{
  "hidden_size": 384,
  "experts_per_token": 4,
  "moe_layers": [2, 3, 4, 5, 6, 7, 8, 9, 10, 11, 12, 13, 14, 15, 16],
  "tie_word_embeddings": "early",
  "optimizer": "adam_variant",
  "learning_rate": 0.00124
}
Below are experts of layer 4 (counted from 0) of a mixture-of-experts language model. Rows are named router (the router's row for the expert) and show model dimensions 0-127. Each number is 200 + 30 x the weight over its row's rms, rounded and kept within 0 to 999.
After each expert's rows: a language model's description of what the expert responds to; "comes after" lists some tokens at least twice as common just before its tokens as in all text. This comes from a sample of Wikipedia text that the model never trained on. Tokens count by the router's weight.

# expert 32
router,172,175,249,191,239,149,149,160,131,282,161,181,193,177,236,238,242,216,196,224,194,255,175,225,166,178,158,189,173,168,233,170,231,168,190,191,172,194,165,154,224,167,220,168,191,183,224,263,163,222,232,200,227,182,233,214,231,186,217,170,202,224,225,206,168,224,182,197,153,226,197,203,232,241,167,206,214,137,171,169,165,200,278,203,223,148,200,160,234,205,234,203,190,225,187,182,166,226,159,147,146,224,218,220,173,164,199,178,232,213,244,195,174,242,221,204,205,273,221,241,162,228,181,181,178,180,155,239
What it handles: Plural s, digits, spacing. Plural or final s, digits starting numbers, hyphens, dashes and spaces in lists, tables, years and ISBNs.
comes after: " ", "–", ", ", "1", "| ", "- "

# expert 47
router,170,203,202,150,254,160,158,247,134,248,163,214,144,220,206,155,206,182,274,263,219,224,164,186,180,165,202,240,208,239,199,242,245,190,160,254,206,225,182,177,225,232,213,224,195,206,215,180,210,211,166,210,185,200,189,185,157,149,249,216,202,190,260,206,242,177,221,197,211,290,193,186,190,197,215,240,180,214,236,181,211,217,204,187,199,223,163,211,200,192,208,243,228,219,186,214,171,208,190,187,193,167,225,217,220,223,205,199,167,162,181,163,220,236,199,190,184,222,226,205,188,224,244,206,182,154,209,199
What it handles: Sports score tables. Dashes, pipes and decimal points between numbers in sports standings and statistics tables, such as 26–14, 45–6, 5.0%.
comes after: "0", " | ", "3", "6", "4", "5"

# expert 3
router,133,157,245,225,229,148,127,221,158,218,201,244,183,239,198,196,215,198,229,207,166,176,235,144,138,161,175,179,175,197,219,217,200,208,160,218,220,217,120,192,236,195,150,224,186,227,237,229,187,195,172,224,168,215,220,194,186,189,202,201,181,197,217,202,167,230,174,211,170,205,234,151,230,236,220,218,196,187,185,206,202,186,183,173,234,147,148,204,189,221,247,206,228,242,197,199,186,239,226,180,180,194,204,206,217,227,222,214,183,186,150,202,216,206,227,244,175,160,181,210,203,227,215,195,214,189,173,208
What it handles: Table cells and small numbers. Empty table cells, list dashes, the article a, and small numbers or number words in tables and coordinates, like two, 14, 51°.
comes after: " ", " | ", "\n", ": ", " on ", "| "

# expert 41
router,183,181,210,177,267,159,145,225,137,232,178,200,176,246,221,195,254,215,218,209,164,196,217,240,172,185,187,233,262,255,194,202,230,198,151,196,185,237,165,189,175,186,194,248,194,178,182,175,229,198,118,186,184,131,186,236,164,163,238,199,178,224,236,177,199,209,247,148,195,226,199,212,157,187,189,185,202,174,183,158,181,194,175,229,158,219,134,130,222,163,161,275,237,241,183,213,228,218,177,157,172,202,223,216,224,196,236,152,210,188,228,204,156,239,206,221,181,230,214,226,226,197,186,206,193,160,154,218
What it handles: Table and numeric cells. Pipe separators and units in numeric tables and data lists, such as "| ", "(age ", °N, mm, and letters after digits like 2D, 12C.
comes after: "3", "4", "5", "0", "6", "8"

# expert 52
router,179,194,223,188,210,142,165,194,104,273,167,189,219,179,223,196,204,198,193,227,240,232,186,223,135,198,212,241,209,198,198,230,214,173,172,211,214,216,194,180,206,229,201,227,174,246,187,155,177,220,198,193,236,152,234,194,223,205,204,218,258,264,263,201,155,240,248,206,230,188,124,232,204,225,186,227,243,186,156,172,184,186,160,217,202,181,206,145,245,170,243,179,200,222,210,171,192,235,213,163,208,208,217,174,146,193,195,190,203,136,165,210,214,225,275,214,193,211,166,210,159,203,207,221,246,234,193,204
What it handles: Line breaks and table cells. Single line breaks after section headings, taxobox lines and table rows, plus table separators and was or is, such as Nominated, Won cells.
comes after: " |", " |  |", "\n", ")", "==", " =="

# expert 13
router,167,196,233,156,238,156,131,173,140,237,205,235,149,210,209,184,208,212,246,223,224,178,203,171,160,199,215,235,234,203,166,248,221,251,220,186,216,275,177,189,180,210,207,201,181,250,228,232,178,224,167,216,184,180,241,203,162,188,199,238,248,157,218,210,226,209,193,209,190,235,189,186,226,202,210,222,236,167,242,199,179,152,228,209,151,152,170,171,224,207,187,234,203,226,159,203,185,180,177,231,190,213,223,213,169,146,178,178,201,155,184,261,208,215,197,202,229,242,240,186,202,204,215,175,191,193,145,216
What it handles: Digits and en/er endings. Single numbers in tables and score lists (1, 3, 27, 31), plus word-final pieces like en and er, as in hasten, Booker.
comes after: " | ", "| ", "; ", " (", " on ", "% | "

# expert 19
router,115,162,224,191,208,136,173,206,138,261,171,251,237,247,225,212,218,192,258,215,214,166,208,219,164,161,206,212,227,191,224,183,178,203,137,160,220,250,161,203,163,227,213,177,200,233,229,222,187,235,124,154,177,159,236,197,182,209,245,228,213,180,233,187,174,177,223,238,205,249,211,198,138,283,189,231,216,209,162,193,236,198,229,151,236,167,161,176,298,202,195,215,200,208,235,217,210,205,211,167,211,190,186,227,170,200,218,194,176,198,231,240,200,249,195,226,211,224,237,209,199,231,228,147,162,145,231,189
What it handles: Infobox fields and closers. Closing parentheses, years, punctuation and line breaks in place infoboxes and lists, such as Population (2002), district, sq mi).
comes after: "2", "1", " MP", "023", "024", "021"

# expert 34
router,142,187,219,202,213,146,214,233,177,184,198,263,163,182,188,235,231,158,240,242,210,193,179,215,135,207,232,248,206,215,198,207,204,165,222,207,269,261,182,177,176,215,199,221,193,165,180,172,195,233,187,176,222,171,214,213,247,166,206,294,217,177,260,196,229,156,220,246,222,232,247,211,111,193,182,227,212,196,199,178,219,236,218,140,228,135,175,186,180,184,174,163,183,141,224,229,134,229,189,205,164,198,157,205,254,187,184,184,171,194,190,170,188,276,187,172,217,262,208,229,182,187,219,222,203,220,215,179
What it handles: Sports career verbs. Verbs and table cells in athlete and politician career narratives, mostly after He, such as won the, graduated from, joined, captained, Win or Loss.
comes after: "\n\n", "\n", " He", ", he", " and", " he"

# expert 18
router,160,185,200,191,260,135,188,218,108,249,185,201,123,213,199,232,247,173,246,210,162,159,147,220,171,147,192,195,225,232,180,221,217,162,184,192,194,195,173,167,206,198,255,217,138,200,217,205,192,195,181,203,153,194,169,182,190,206,201,244,218,196,250,226,206,214,187,169,217,185,175,222,190,215,171,209,200,178,168,195,175,195,215,204,188,164,191,210,251,135,233,224,208,191,168,215,179,219,247,180,184,195,218,243,192,144,197,182,197,218,215,157,211,195,230,192,234,237,192,244,194,196,234,212,199,239,215,201
What it handles: Digits in tables. Single digits starting a number in tables, scores and statistics, e.g. 3–0, 4,137, 1.76 m, 2009.
comes after: " | ", " (", "; ", ") | ", ": ", ", "

# expert 27
router,106,139,228,207,232,134,170,199,146,235,179,208,212,230,168,254,203,201,231,223,213,189,201,211,210,137,185,241,221,139,190,189,227,206,160,221,205,264,200,205,163,205,200,205,211,202,237,175,184,226,196,185,226,176,207,230,235,202,170,216,221,172,220,205,187,223,225,164,283,247,222,171,124,214,205,222,227,177,222,154,207,234,232,195,242,198,164,164,222,207,210,175,261,228,204,199,167,219,215,196,216,161,195,163,196,147,172,215,193,221,248,243,170,244,192,233,181,222,210,225,162,221,178,181,222,216,218,168
What it handles: Year digits after century. Last three digits of a year right after its leading 1 or 2, such as 2-012, 1-978, in season ranges and birth dates.
comes after: "1", "2", " =", "==See also==", " also", "He"